Below are experts of layer 2 (counted from 0) of a mixture-of-experts language model. Rows are named router (the router's row for the expert), gate (a neuron's input weights, with its number), up (a neuron's input weights, with its number), down (a neuron's output weights, with its number) and show model dimensions 32-63. Each number is 128 + 32 x the weight over its row's rms, rounded and kept within 0 to 255.
Before each expert's rows: a language model's description of what the expert responds to; "raises" lists some tokens whose logits its average output raises strongly, later layers aside. This comes from a sample of Wikipedia text that the model never trained on.

# expert 6
It responds to: Periods and closing parentheses before line breaks, especially after year ranges like (1814–1881)., plus comparatives such as further, better, more.
raises: "===", "==", "====", "|", "In", "During"
router [112 122 120 119 144 134 102 176 118 139  84 122 153  97 159  99 128  96 101 110 228 180  97 151 137 200 119 111 127 108 145 144]
gate0 [199  98 152 102 162 142 147 181 106 153 106 132 122 171 126 187 124 157  71 169 130 151  96 149 122 123 150 124  91 104 160  85]
up0 [ 98 150  74  96 160 172 168 152 175 143 147 133  92 124  77 143 125  99 192 179 148 128 161  74 132 118 143 182 145 125  56  89]
down0 [143 149  80  90 137 122  95 123  65 195 116 147 113 151 109 109 108 139  91 144  90 155 148 144 158  91  87  82 128 113 120 104]
gate1 [ 97 152 111 136  83 156  82 132 107 186  94 175 155 170 109 131 145 148 132 110 105  95 142  98 119 137  71 171 115 158  56 103]
up1 [ 56 141 154 122  80  89 151 143 123 207 126 156 176 106 119 123 121 121  75 113 102  85 135 101 149 157 115  93 123 183 138 112]
down1 [ 68  54  62 123 126  41 169  88 181 178 152 112 116  81 182 140  94 205 126 145 129 134 122  99  86 138 144  94 141 134  98 120]
gate2 [ 51  84 152 145  94 170 116 144 125  94  87 159 104 103 119  92  96 136 140 168 109 147 145 144  99 131 113 224 172  57 133 111]
up2 [ 98 114  62 172  32 110 109 124 162 151 100 178 144  95 191 178 131 168  93  90 136 122 117 123  92 139 120 142 172  84 127  35]
down2 [102 128 164  68 159  88 147  91 134 159 136 165 123 159 124 190  86 151 134 121  39 146 104 138 134 133 186  71 145 122 141 157]
gate3 [ 90  96 101 159 146  87 132  77 146 125 170  97  89 158 165  96 110 108 139 132 109 230 140 151 137 153 146 102  85  50 116 124]
up3 [155  92 172 126 127 133 158 145 112 137 170 115 155  48 118 141  63 110 121 178 150  48 153  81 107 167  70 170 136 190 144 101]
down3 [106 180 118 185 128 127 111 116 151 118 122  94 160 185 134  56 133 152 171  92  88  99 148  83 145  92 137 148 150  78 109  90]
gate4 [148 207 176  82  99 125 138  84  82 119 189 169 140 105 136 107 112 124 134 124 130 152 153 102 111  79 135 136  66  87 146 128]
up4 [165 163 145 150  94 159 153 161 108 109 106  95 155 213 153  99 151 120  81  85 142 147 148 153 126  60 126 128 155 141 134 154]
down4 [159 157 104 118 146 119 100 159  94 119  86 127  69 136 182 105 166  78  89 132 125  91  93 171 129 155 164  79  97 153  74  98]
gate5 [107 147 109 111  92 120 122 135 133 136 106 189 165 208 138 122 101 184  63 108 129 133 124 180 152 143 143  99  77 128 120  81]
up5 [146 137 104 107 177 144  81 168 151 150  80  84 110  82 162 114 168  56 182 128 125 145 126 101 143 155 166 147 137 103 101 143]
down5 [125  75 146 135 152 140 135 146 143 180 121 132 132  39 135 134 125 138 149 113 125  93 176  74 161  72 101 143 182 101  88 146]
gate6 [219 148 104 105 142 173 164 146 114 150 113 110  92  96  88 133 109  99 172 147 134 123 159  97 134 114 141 125 211 114  95 120]
up6 [ 97 159 144 134 145 115  84 116 165 135 127 141 116 155 163 191 105  93 178 117 126 101 140 118 145 133 106  98 129 113 133 122]
down6 [ 89 114 191 128 105  99 142  86  94 117 161 144 189 162  95 180  91 152 168 101 182  75  77 144 158 136 140  98  89 183 134  84]
gate7 [139 118 131  92 114 119 153  85 163 144  68 149 100  68 116 171 121 167 128 129 133 123 127 122 107  99  54 141 102 112 130 166]
up7 [121 142 160 116 115 165 160 115  95 123 157  45 140 108 111  78 123 172 159  91 109 130 130 108 127 138 206 183 113 139 127 119]
down7 [141  99 158 138 151  95  78 107 110 168 132 161 119  85  36 163  77 121 135 139  51 163 134 143  77  54  96 137 119 129 154 168]
gate8 [119 211 176 119 129 171 130 132 112 138 115  78 107 116 159  77  97 119  98  71 102 120 186  97 127 105 151  86 168 109 148 161]
up8 [107 222  95 158 112 180 170  73 126 148  82 169 144 136 142  97 123 166 111 106 133  99  98 142 106 133  99 100 148  67 113  98]
down8 [ 95 125 173 124 111 149  49 135  82 182 127 153 132 120 119 107 103 101 199 110  33 105 145 117 123 129 124 124  97 126 134 177]
gate9 [141 104 111  88 122 101 163  77 173 168 131 160 105 107 154 118 167 138 149 141 117  84 107 140 168 145 110 176 139 152 174 123]
up9 [147 131 126  98 180 146 144 187 139 148 118  96 161 110 153 166 117 119 115 143 119 115 215 135 171 132 174 132 193 172 149 150]
down9 [110 119 195 129 157 167 117 158 153 127 111  75 174 124 149 112  75 109 151 124 151 115 123  90 122 140 162 113 107 105  94  78]
gate10 [132 101  62 139 185 196 199 133 151 180 123 136 122 151 105 212 175 109 131 161  82  76 128  93 139 113  89 139  86 154 113 130]
up10 [156 153 148 156 141 141 154 146 110  98 174 102 104 135 123 147 142  90 130 153 125 129 162  97 121  89 174 210 148 132 139 109]
down10 [116 201 101 103 106 145  97 115  49 223 135 175  84 123  54 148 140 143 161 109 124 114 140 152 136  87 139 105 170 109  84 157]
gate11 [ 91 189 133  68 142 127 121  92 135 163 122 109 113  57 120 120 151  75 154 121 116 122 142 120 182  91 171 112 120 166 175 174]
up11 [ 52 156 123 123 159 123  98 100 119 137 165  96 120  92 133 129 179 130  68 150 145 140 135 130 178 129 105  81 109 145 188  92]
down11 [162 129 109 112 192 179 127 143 120 126 110 114 137 130 193 132 156 126  96 113 241 114 165  94 186 178 106 149 134  95  73 102]
gate12 [104 140 159 130 132 110 160 156 151 109 143 103  95 138 120 115 151  85 138  99 113  99  79 123  94 141 174  94 143 161 119 200]
up12 [162 103 109 138 113 102 158 119  91 133  65 117 114 194 116 131 179 113  46  98  81  94 129 160 146 142 138 169 136 138 132 118]
down12 [143 141 149 139 142 121 102 116  96 180 112 111 124  89 110 124  73 117  96 134 128 147 114 109 137 139 119  98 102 148 134 114]
gate13 [154 108 117  45  68 182  90 116 156 128  99 124 102 155 107 116 157 135 150 150  97 117 102  94 107 145  99 114 132  83  88 147]
up13 [163 145 176 154 177  85 114 167  86 119 173 131 161 118 142 138 107 147 151 164 153 159 186 138  98 121 146 164 151 112 116 135]
down13 [194 190 124 117 141 117  89 135  74 115  99 152 120 119 159 105 171  95 132 176  98 177 100 154 121  97 124 135  84 143 132  89]
gate14 [124 155  98 131 133 143  61 119 136 129  91 168 116 113 116  82  93  95 144 226 170 160  99  76 109 121 131  78 145  68 149 146]
up14 [172  83 116 152  91  98 150 130 176 187 193 137 135 127 124 233 114 156 104  77 134 155 162 164 118  60  79 153 172 114 119 143]
down14 [121 105 160 145  74 103 138 109 134 146 133 101 155  83 101 119 104 107 140 118 128 115 121 184 186  96  90 146 128 151 128 113]
gate15 [212  94 115  64 127 181 126  96 104 113  77 170 152 177 105 167 118 195  61 168 131 131  85 112 139 110  82 126  98 107 122 170]
up15 [135 110 147  89 141 126 143 140 129 118  77  73 120 172 118 152 132 110 139  87 121  97 137 142 128  93 106  70 138 110 143 110]
down15 [ 91 159 149 126 144 118 162 156  91 167 151 128  91 175 161 127 140 100 186  90 146 152 127 178 114 136 194  56 107 162 121 158]
gate16 [189 142 131 172 235 112 222 152 110 151  97  40 118 161 145  86 136 119 107 145 132 131 145 152 123 132 153  57 158 138 147 108]
up16 [109  96 155  83 168 152 141 189 112 165 106 116 119  86 114 174 102 148  93 169 150 183 142 142 130 135 121 166 176 109 174 153]
down16 [134 129 150 102 145 153 131 114 104  76 146 171 117 155 139 102  85 173  81 165 150 145 132  78  66 155 151 155 124 110 127 120]
gate17 [120 202 138  69 132 151  93 127 117 144 131  83 156 107 126 116 172 153 151 140 121 130 110  80 126 117 153 156 104 141 107 143]
up17 [ 87 151 103 109 197 124 144 133 101  95  75  50 161 122 130 117 123 113 126 121 152 114  96 151 150 125 116 146 102 163  71  91]
down17 [174 111  81 115 163 116 155  96  97 163 126 174 158 163  74 138  77 161 150 164 137  82 187 169 161 124  89 128 153 126  56 139]
gate18 [177 205 164  90 142 101 145 109 135  39 190 110 128 118 110 193 114  86 132 111 153 129  94 161 182 105 125 185 119 164 106 114]
up18 [157  98 101 113  85 103  94 161  84 135 161 161  80 152 118  80 101 128 164 114 129 183 105 184 140  57 115 146 121 142 139 162]
down18 [137 184 155 140 119 119  61  95 140 105 130 171 136 175 107 108 162 168 120 102 119 121 138  84 128 164 106 101 147 107 106 122]
gate19 [151  89 143 162 174 129 142 124 132 137 144  92 153  91  87 185  98 141 137 173 139 142 179 125 132 188 159 110 144  95 159 126]
up19 [142 108 109 102  66 109 139 138  79 126 103 187 129 178 158 152 143 142  85 131 132 148 146  98 109  89 154 129 132 131 137 147]
down19 [104 116 127 115 107 114 166 119 137 159 154 131 110  48 136 208 129  52 113 141 131 127 174  82  96 150 102 154 154 198 110  97]
gate20 [101 104 112  65 168 164 172 153 123  41  59 113 162 171 145 191 152  97  78  73 106 178  85 216 145 123 123 112  74 145 150  72]
up20 [ 94  39  81 130 152 120 137 148 110  91  70  69 107  71 147 156 122 148  98 113 118 132 129 136 143 118 122 149 154  57  86 155]
down20 [ 97 145  75 139 133 182 171 162 143 194 150 156 154 133 109 109 165 115 177  56 208 116 142 124 176 192  98 179 107 138 118  97]
gate21 [104 131 107 141  99 103  74 128 123  99 120 114 135 108 125 123 127 167  75 154 156 113  59 152 111 121  94 200  63 158 146 175]
up21 [108 168  81 181  67 117  69 119 188 177 186 145 165 201  91 153 173 120 140 114 153 120 129  94 151 111 127 213 176  92 147 113]
down21 [128 138 153 132 135 117 115 105 135 164  76 133 179 159 174 121 135  87 138 127 157 160 118 127  80  94 155  73 179 123 147 101]

# expert 3
It responds to: Sports-article tokens such as lead, team, competes, assists, and table or heading markers like pipes, section ends and dashes.
raises: "3", ";\n", " may", ";", "5", " •"
router [161  47 132 128 137 147 158 141 153 139 111 121 183 148 138 122 194 124  91  99 100 117 120  86 143 110 123 145 151 134 101 174]
gate0 [185 162 126 139 134 134 212 211 109 131 141 120  89 164  33 137 113 133 174 118  82 129 104 162 156  78 190 225 121 174  56 147]
up0 [129 101  76 159 136 115 115 134 158 154 183 105 102 132 134  83 144 126 124 146 111  80  91 134 177 197 142 102 154 132 162  88]
down0 [157  99 128 107 128 143 135 108 117 142  78  88 117  83 156 124 103  59 195 145  75 119 181 183 128 148 146  92 189 118 145 175]
gate1 [139 108  94 154 225 126 108 111 177 150 141 104 107  81  84 120 122  94 148 167 107  98 159 150 170 107 117 116 102 177 113  81]
up1 [172 132 125 142 103  73 164 181 119 109 122  98 148  92 116 172 120  94  86 121 142 114 160 122 125 125 120  87  97 153  95  86]
down1 [152 106 123 133  93 148  80 126  84 100 123 135 176  51 100 117 127 132 151 112 134 163  68 117 140  84 168  19 151 113 100 105]
gate2 [169 182  85 129 163 109 161 156 101  85 105 116 127  80 163 143  53 169 173  76 137 139 143 159 176 140  81 188 152  79 172 142]
up2 [140 141 118 143 113 101 128  91 145 135 127 190 122 152 127 127 114 182 143 130 199  98 165 126 126 190 121 105 115  88 184  88]
down2 [123 148 114  76 108 141 184  86 158  69 157 100 138 125 113 161 153   9 144 134 129 147 160 103 120  57 107  91 108 120 165 175]
gate3 [109 115  93 191 112 173  97 140 109 180 120 140  78 147 152 159 159  88 127 144 118 132 109  94 154 106 128  52 120 164 121 113]
up3 [116 127 174 104 120 149 137 112 101 101  98 151 161 177  98  83 212 101 109  98 134 188  91 148 198 114 183 114 126 136 154 139]
down3 [169 116 127 155 160 132 167 139 154 184 126 113 110 186 129  68 179 133  64  92 167 145  49 186 164 156 165 140 140 118 112 121]
gate4 [115  93 146 125 144 116 113  72 103 109 160 103  84 117 138  99 179 123 190  77 131  38  82  65  81 114 101 118 111 121 141  68]
up4 [130 165 142 131 143 149  94  92 126 110 141 112 126 104 126  66 161 149 101 157  90 108 165  93 105 117 144  72 149 150  92 108]
down4 [156 196  98 138 181 116 113  76 160 101 133 119 151 168 113  95 179 154  95 142  53  78 107 166 163 136 120 109 146 131 171 105]
gate5 [111 174  54 112  77  89 131 118  98 182 180  82 171 179  96 139 126 193 121  89  47 182 129 114 142  69 101 132 128 156 173 130]
up5 [104 122 129 126 167 166  87 112  82  84 105 110  92  89  73 125 153 143 140 148  86  66  72 151  94 185 143 132 130 158 119 120]
down5 [110 132 166  91 175  52 137  90 139  59 108 170 150 120 136 179  85 125  76 128 148 114 119 175 158 161 121  77 177  92 139  84]
gate6 [192 116  96 112 148 123 155 139 114 112 140 101 100 122 130 149 128  68  99 128  95 101 120 146  70 144 118 144 193 160 115 101]
up6 [105 142 135 128 176 152  83  83 135 136 173 116 110 126  86 194 112 124 158 155 216 117 174 140 151 177 101 147 117 137 147 104]
down6 [157 133 128 101 115  83  89  99  60  91 107 109  96 176 112 148 112 140  70 115  81 171 163 125 143  95 151 114 127 125 139   6]
gate7 [115 144 105 145  85  79 186 131 104 114 102 113 109 108 147 164 109  78 152 131 140  38 144 101 157  86 159 174 100 191 135 173]
up7 [134  51 108 100 146 133  97 135 145 152 142 102 170 164  95 120 115 104 154 110 133  81 110 178  68 145 146 168 132 163 121 139]
down7 [ 98 156  64 118 115 109 141  99 121 129 121 104 101 140  88 124 105 117 111 104  27 103 122 136 176 154 105 133 104 138 140  53]
gate8 [109 158 131 107 133  75 137 139 137  87 196  71 131 129 117  98 178 185  81 140 104 125  95 109 123 101 111 136 156 114  80 133]
up8 [120 183 122 107 119 109 129 110  86 135  86 183 204  87 128 115 177 104 140  88 104  86 135 168 120 176 126 135 131 163 207 153]
down8 [103 107  92  94 112 116 118  81  81 154 159 132  99 153 101 148  73 115 168 107 108 124 128 118 107  91 146  98 145 179 181 142]
gate9 [ 96 137 139 118 129  81 149  84 127 124  54 134 142 108 139  67 108  97  98 156  64 152  85  82 125 182 186  71 143 156 112 182]
up9 [143 120 152  80 142 123 100 175 157 148 151 140 103 110 105 130 146 129 167 132 141 141 159 169 182  61  93 150  92 171  88 153]
down9 [120 109 163 124 119 177  99 133 163 102 145 155  79 113  82 151 121 138 154 114 150 170 113  79 173  12 142 231  96 152 120 149]
gate10 [143 141 102 114 140 130 113 114  91 130 118 117  89 106 128 163 181 114 175  85 115  94 101  96  46 130 168 139 123 149  73  94]
up10 [152 137 171 154 105 178  93 118 202  68 136 131 142  93 103  86 148 110  90  96 122 100  57 105 112 103 147  93 125 167 123  96]
down10 [139 102 163 163 160 105  93  89  71 135  93 126 133 126 105 117 144 109 196 144  30 171 122 135  97  77 151 143 144 145 163 132]
gate11 [ 93 157 172 135 100 117 127 125 131 157 126 141 124 132 106 104 139 120  80 134 149 102 121 147 150  85 151 133 119 138  36  75]
up11 [160 157 179 136  79 127 133 150 118 124 113 150 124 123 113 149  81 145 158 152 105 178 150 152 189 147 100 183 134 140 156 128]
down11 [143  92 104 120 104 108 123  32 133 110 121 131 119 102 105 155 180 137 126 130  18 228 134 146 108 139 132  97 112  85 147 185]
gate12 [112 151 124 143 104  99 161 107 162 115 103 133 148 114 157 139 118 107 148 106 104 123 141 129  53 115 108 225  95 212  93 135]
up12 [184 152 156  73 149 103  96 141 149 154 117 147 109  70 191 170  85  83 129  85 125  88 102 204 130 135 116 128 127 113 105 143]
down12 [ 67 177 113 177  77 124 183 143 131 173 160 106 145  91 128 134 151 129 137 131 146 161 146  94 134 113 167 137 111 107 101 134]
gate13 [116 142  50 161  95 125 139 117 137 147 113 139 157 156 163 111 126 183  87 137  96 157 160  96 200 100  57 107 104 158  96 172]
up13 [114 127 189  65 140 104 112 101 132 123 126 126 163 134 127 178 152 132 120  99 104 180  93 187 154  97  86 178 177 187 101  96]
down13 [134  62 121 133 145 117 139  47 137 136 144  91 115 151 158 110 174 113 108  94 116 148 150 157 107  92 101 154 111 168  95  93]
gate14 [144 117  88 124 148 152 155 120 177 204 106 122 195 116 156 175 153 107 149 159 101 148 155 179  87 166 107 152 128 142  57 129]
up14 [126  79  95 155 130 123 132 138 165 132 106  74 131 119 176 161 129 143 129  86 120 133 213 142  73 125 160  82  98 177 123 145]
down14 [126 161 134 107 141 149 131 116 182 123 167  87 135  71 127 119 157 152 159 127 105 200 157  68 111 156 153 133 152 115 124 138]
gate15 [112  57  91  71 141  87 154 110 140 132 169 134 141 148 113  36 113 167 131 143 127  91 101 126 159 160 157 114 118 122 107 115]
up15 [138 175 140 123 100 130 107 133 114 145  83 180  98 104  92 163 103  81 146 113 120 158 113 122 182 125 157 115 134 136 145  92]
down15 [139 102 148  76  86 138 173  58 190  93 120  50 130  94 129 176  83 119 212  58 163 129 149 103 144 125 139 183  99 145 144 122]
gate16 [105 155  63 132 116  56 128  69 197 127 105 160 123 189 130 153 171 156 104 138 104 147 141  61 193 162 175 135 134 200  42 103]
up16 [138 127 131 125 151  91  85 121 109  96 159 133  66 118 107  99 102 127 169 105 153  88 142  83 137 164 149 142  85 163 173 119]
down16 [110 147 158 124 160 150 134 148 183 114 119 171  95  82 141  93 176  92 198 146 121 123 188 133 161 149 112 149 169 144 129 113]
gate17 [ 84 118 100 142 133 135 125 108 109 125 142 175 113 178 110  81 110 151 127 122 183 118 143 129 144 129  58 170 136 132  83 108]
up17 [ 87 116 171 108 135 126  65 158 179 179 115 113 124  89  83  88 162 151 131 162  81 140  42 134 169 124 104 158 158 124 103 107]
down17 [144 170  77 134 148 116 136 166 113 102 100 147 157 137 148 139 117 119  93 126 117 107 114 113 105 151  82 111 142 164 195 121]
gate18 [132 133 106  81 157 122 165 126 105 125 154 200  44 160 129  87 154  98 155 118 157 111 103 147 163 140 133 110 134 129 130 103]
up18 [159 116 166 119 107 121 112 117 118 137 177  96 183 134 167 139 185 170 113 136 145 105 163 130 187 187  82  97  51 123 113 104]
down18 [164 103  99 111 149 123 180 120 100 140 142 144 112 142 114 179 108 105  93 110 147 124 118  97 129 169 110  91 132 139 119 119]
gate19 [168 134  43 114 164 145 138 118  64 136  63 174  57 137 134 148  96 111 147 105 111  87 117 169  72 160 175  69  77 131 135 102]
up19 [116 110 175 128 121 188 100 106 111  74 122 140 158 146 133  91  83 101 144 108 185 123 146 169 135 146  96 120  95 194 128 126]
down19 [106 136 112  78 233 114 116  88 110 128 126 110 172  99 111 171  97 136  84 186 108 171 118 146  86  88 174  79 137 136 137 161]
gate20 [ 94 121 103  93 153 105  75  97 106 129 120 100 125 206 112 224 141 110 132  82 112 128 167 130 186 167 157 146 154 173 121  95]
up20 [ 87 116 136 169 147 155 130 143 148  70 161  89  90 112 161  85 103 168  48 166 184 132  94 134 118 135 178  84 116 125 118 135]
down20 [138 120 132 105 160 138 121  40 135  95 138  95  93 137 106  99 145  95 179 145  70  66  64  60 102 100 129 146 140 189 177 123]
gate21 [151 104 129 175 191 140 109 127 133 114 147 103 108 173 184  96  76 180 132  75 158 142 105 151 150 101 142  96 136 128 108 133]
up21 [218 111 116  83 119 123 121  85 130 135 205  80 116 117  89 144 124 151  91 142  94 159 104 135 117 132 121  95  72  77  67 102]
down21 [149 117 130 122 103 186  83  87  77 152  90 141  87 124 124 112  92 141  90 109  49 141 155 140 127 210  73 145 149 149 132 135]

# expert 7
It responds to: Word pieces and hyphens inside names and codes, like Win-chburgh, div-ides, PSR-2000, often in election or percentage tables.
raises: " career", " studio", " record"
router [137  91 158 172 191 151 144 154 132 133  88  81 153 146 134 112  88  72 111 120 169 149 157  95 140 120 113  61 149 108 133 133]
gate0 [157 106  96 166 147 103 120 116 144  71 126  61 149 104 165 115  98  92 145 134 137 144 145 153  93 121 147 108 113 156 169  93]
up0 [ 95 163 180  93 120 135  89 143 145  58  89  99 152 157 177 152  72 137 127 169 104 102 131  42 104 128 153  92 158  99 143 124]
down0 [123 114 123  93 168  94  74 135 122  99 119 146 114 122  84 127 118 158 177 203 126 140  91 137  98 150 120  79 147 120 143 122]
gate1 [135 125 132  99 138 177 171 176 148  97  78 111  58 129 181 121 140 133  67  87 101 124 146 132  95 164 198 137  93  96 164 151]
up1 [124 130 138 137 138 142  73 113 169 185 101 154  91 111  89 158 177 114 126  91 150 124 141  91 100 171 140 123  94 112 100 111]
down1 [160  98 157 186 159 155 165  42 159 108 140  98  76 114  83  67  90 137 132 149 145 149 149 136 117  57 130  49 114 106 127 128]
gate2 [159 165 108  98 129 111 144 115 107 190 142  97  90 158 132 108  72 122 148 128  78  78 189 129 145 138  59  93 164  70 110 172]
up2 [105 162 201 112 130 110 118  93 167 133 164 144 160 149 198 103 144 174 104 134 157 121 147  95 103 115 131 160 144 154 197 108]
down2 [170 191 163 116 119 139 139  94 115 207 147  49 136 178  95 116 160 195 135 134 111 200  88 113  82 170 127 127  91 122  92  85]
gate3 [136 131 119 175 107 170 175 109 119 131 125  79 169 123  86 122 137 146 124 158 110 123 108 135  78 123 119 158 129 180 130 187]
up3 [104 199 176 126 108 119  90 141 123 129 147 145 127 120 148  81 110  96 155 185 103 157 150 110 136 136 123 180 138 142 136 164]
down3 [157 153 124 168 130 155 139  87 102 150 191 208 106 128  98  87 144 112  46 121 127  67 149 130  71 106 120 204  78 154  97 201]
gate4 [134 154  95 142  29 186 116 169 157 184  94 164 107 181 107 137  89 126 119 101 155 137 135 180 154 101 128 177 188  46 148 124]
up4 [111 106 155  81 124 138 129  94 189 118 145 101  89  87  99  79 123 135 160 127 149 123 147 140 142 148 187 141 144 130 130  99]
down4 [ 82 165 125  82  25 126 112 107 147 144 160 101 112 138 163 123 141 151  72 145 156  88 192 148 121 113 119 117 112 116 103  93]
gate5 [162  87 128 110  94 143 153  99  84 179 125 104  93  92  94 104  86  86 142 117 182  70 116 155 135 146 110  99 117 119 150  92]
up5 [140 152 124 130  92 173 143 135 129 205 185 186 133 126 129 172 183 144 174 136 137 109  96  85  86  55  82 187 138  94 147 143]
down5 [ 85 106  58 173  55 143 147 146 104 213 141 133 149 127 163 142 127 125 148  66 158 100 174  94 123 165  60 164  66 121 130 115]
gate6 [128 127 111  94  88 170 191 188 141 102 143 156  93 153 202 140  85 160  79 110  88  87 111 168 179  47  86  94 121 135 136 178]
up6 [133 113 193  89  99 103 123  76 134  83 100  74 172 135 125 128 139 168 122  98 129 108 100 109 193 149 197 140 121 105 152  82]
down6 [114 113 149 122 144 147 121  58 138 112 117 170 136 181 100  68 101  86 185  84 113 125 147 129  95 130 151 146  63 113 150  77]
gate7 [134 106 188 104 117  84 140 148 161 112  77 135 233 145  73 173 138 113 207  94 123 136 103 130 150 190 133 160 160 136 161 135]
up7 [114 134 109 131  93 156 112 154 103 160 113  90  91 127 156  95 143 163 138 150 114 172  96 101 103 144 135 159 126 101  88 153]
down7 [139 135  96 133 180  95 109  99  74 143 121 132  96  61  44 158 149 100 125 118  91 138 144 118  78  78  78 175 123 101 141 191]
gate8 [138  89  87 107 151 109 128 137  91 153 141  95 126 173 104 146  46  98  71 118 134 126 149 164 141 145 142  97 102 135 111 110]
up8 [156 114 173 111  97 111 106  84  82  63 121  78 141 170  96 179  49  92 154 136 165  97 128 141 110 140 173 115  88 137 134 168]
down8 [156 119 135 155 160  93 136 101  82  74  97 107 115 159  99 109 131 110 172 146  47 186 132 139  53 155 171  98 106 130 142 166]
gate9 [165 141  96  95 110 139  68 168 102 194  77 140 130 140 122 160  58 142  75  76 126 225 145 173 190 188 154 147 138 116 157 129]
up9 [144 106 113 159 137 123 161 162  93 151 109  68 152  63 199 112  88 108 106 116 172 122 124  97 112 109  64 106 102 136 110 147]
down9 [106 157 161 133 120 105 135  85 156  93 161 141 101 148 132  84 174 150 133 163 111  82 100 127 143 107 140 113 164 168 171  79]
gate10 [133 141  95 184 190 123 161 150 127  57 116 151 131 132 103 120 134  84 178 139 102 114 106  95 143 152  75 113  96 126 106 103]
up10 [100 121 174  75  62 121 127 180 182 163 158 109  84 155 151 192  84 133 118 137 125 109  68 141 141 112  96 173 109 166 105 154]
down10 [175 132 183  82 142 113 141 170  90  94 170 109 131 125  94 118  94  91 121 214 122 131 145 162 101 161 139  51 151 100 116 163]
gate11 [ 89 119 152 190 168 168 143 116  79 103 146 149 133 147 109  88 142 112 113 215 106 166  90 114  73 129 122  87  91  91 107 140]
up11 [179 141 169 114 176 137 112  70 120 171 126 109 108 157 155  90 128  71 168 106 123  98 198  74 141 114 149 141 119  84 183 171]
down11 [ 86 112 106 120 143 140 179 101 167 161 169 170  91 147 166  70 171 123 202 145  85 145 158 181 150 156 142 153 133 125 126 101]
gate12 [100 116 129 117 161 117 154 122 164 131 117 152 148  38 148  98 110 165 108 106 138 152  91 138 127  85 147 136 111 162 111 150]
up12 [137 107 116 118 159  88 113 133 113 208 139 145 153 136 174 151 106 170  97 132 101  69 153 139 143 109 107 114 161 122  73 121]
down12 [150 151 207 122 156  93 166 118 130 135 124  88 105  86 128  55  94 114  89 135 163 139 104 113  97 149 167  82 121 167  87  81]
gate13 [111 165 103 109 129 149 206 149  79 174 115 185 122 161 119  84 157 103 108  91 109 122 130 128 114 127 169 121 108 147 127  32]
up13 [ 89  84 144 146 121 135 123 158  79 133  93 115  92  67 136 145  95 138  81 174 129 105 143 185 114  92  86  69  66 164 128 135]
down13 [ 91 125 107  97 117 155 131 148  88 127 107 110 153 109 109 161 118 114  93 123 127 119 117  67  71 129 122 161 110 111 202 138]
gate14 [ 76 134 143  87 125 155 146 113 156 167 192  95 132 119 121 138 134 140 113 147 144 136 110 121 149 151 105 175 158 160 121 187]
up14 [ 91 140 178 100 107 117 144 186 136 154 185 180  54 138 200 153 128  79 137 142 152 163  91 117 138 150 219 125 115 165 103 100]
down14 [137  98  90 141 108 182 138 148 100 175  67 133 136 139 150 136 102 169 172 101 121 118 147  83 143 110 167 150  90 141 131  97]
gate15 [ 91 175 188 116 145 154  23 115 140 137 165 126 112 140 176 103 133  66 154 121 143 153 178  75 112 165 143  49 124 168 101 163]
up15 [159 146 189 142 124  84 123 116 103 168 162 125 154 133 167 151 140 102 122 134 119 101 121 106 126 153 114 103 115 145 103 167]
down15 [123 138 134  87 149  96 154 127 151 112 117 108  72  90 186  87 105 130 126 110 137 143  95 115 149 137 112 119 109 129 115 151]
gate16 [170 126 148 120 105 175 104  57 182 132 121 206 115  95 114 125 131 111 144 153 128 137 117 131 159 132 108 144  89 185 122 144]
up16 [118 124 164 120 163 128 115  96 181  77 111 177 133 123 109 126 157 131 138  91 137 100 144 123 127  76 134 142 145 129 131 128]
down16 [157 166 124 141 155 122 122 144  98 158 128 145 114 145  57 101 206 139 153 117  98 150 126 101  67 114 148 156 169 174 143 185]
gate17 [136 142 123 112 135 163 100 165  79  85 165 123  91  86 152 149 185 152  91 136  96  97 144 162 165 164 133 164 123 177 200  91]
up17 [131 131 125  97  96 140 127 146 191 184 121 143  70 146 125 134 123  99 162  86 102 191 163 135  88  95 104  94 168  95  94 115]
down17 [ 76 115 144 115 139 133 146 109  93 126 103 132  57 130 127 105  76 138 172 133  87 117 103 116 158 103  94 129  82 123 166 170]
gate18 [177 145 158 163 102 113 166  88 116  74 136 159 161  82 129 141 222  79 105 145 138 136 146  72  75 158 158 102 175  89 134 140]
up18 [116  84 107 172 121 113 125 108 113 125  66 157 142  62 153 140 142 127 184 148 154 138 137  80 196  99  91 128 139 117 135 126]
down18 [ 94  76 134 145 121  95 112 150 130 123 123 171 180 135 149 170 128 135 132 101 112 106 129 125  94 151 172 146 180 157  93 171]
gate19 [136 159 157  90 153 152 103  84 145 114 117 146 100  67 138 169 172 135 142  79 109  58 126  89 119 142 152 176 100  94 136 100]
up19 [155 110 119 142 117 221 198  89 174  70 111 116  87  71 172 113 118 132 122  83 102 118 110 148 105  83 132 121 140 118 150 133]
down19 [139  69 141 112  77 173 146 155 156 145 176 151  91 181 120 170 124 143  86 153 119 107 161  66 141  96 115 109 121 128 104 140]
gate20 [162  95 181 103  88 124  87 129 114 142  85  89 164 159 146 157  68  84 136 159  94 144 158 108 127 138 182  95 153 106 106 121]
up20 [153 158 137 153 117 141  99 118 150 166 139 108 170 131  76 163  98 144 140 128  73 148 162  98  98 119  86 164  98 149  62 174]
down20 [101 132  81 129 115 202 173 124 105 181 132 176 165 140 132 179 152 128 123  68 128 160 156 108 152 135  92 182 129 102 140 117]
gate21 [177 175  90  97 122 136 154  66 137 158 169 192 152 138 177  72 153 103 114 119 121 127 123 110 170 135 144 101 123  92  42 127]
up21 [191 133 128 103 164 161 160 123 104 143 148 123  92 157 150 111 129 107 121  75 155 113  65 190 190 150 155  95  91 111 108 104]
down21 [165 166  91  90 165 152 223 164 158 113 179  35 160 156 140 111 102 127 122 123 112 142 144 142 136 171 133 130 122 152 117 158]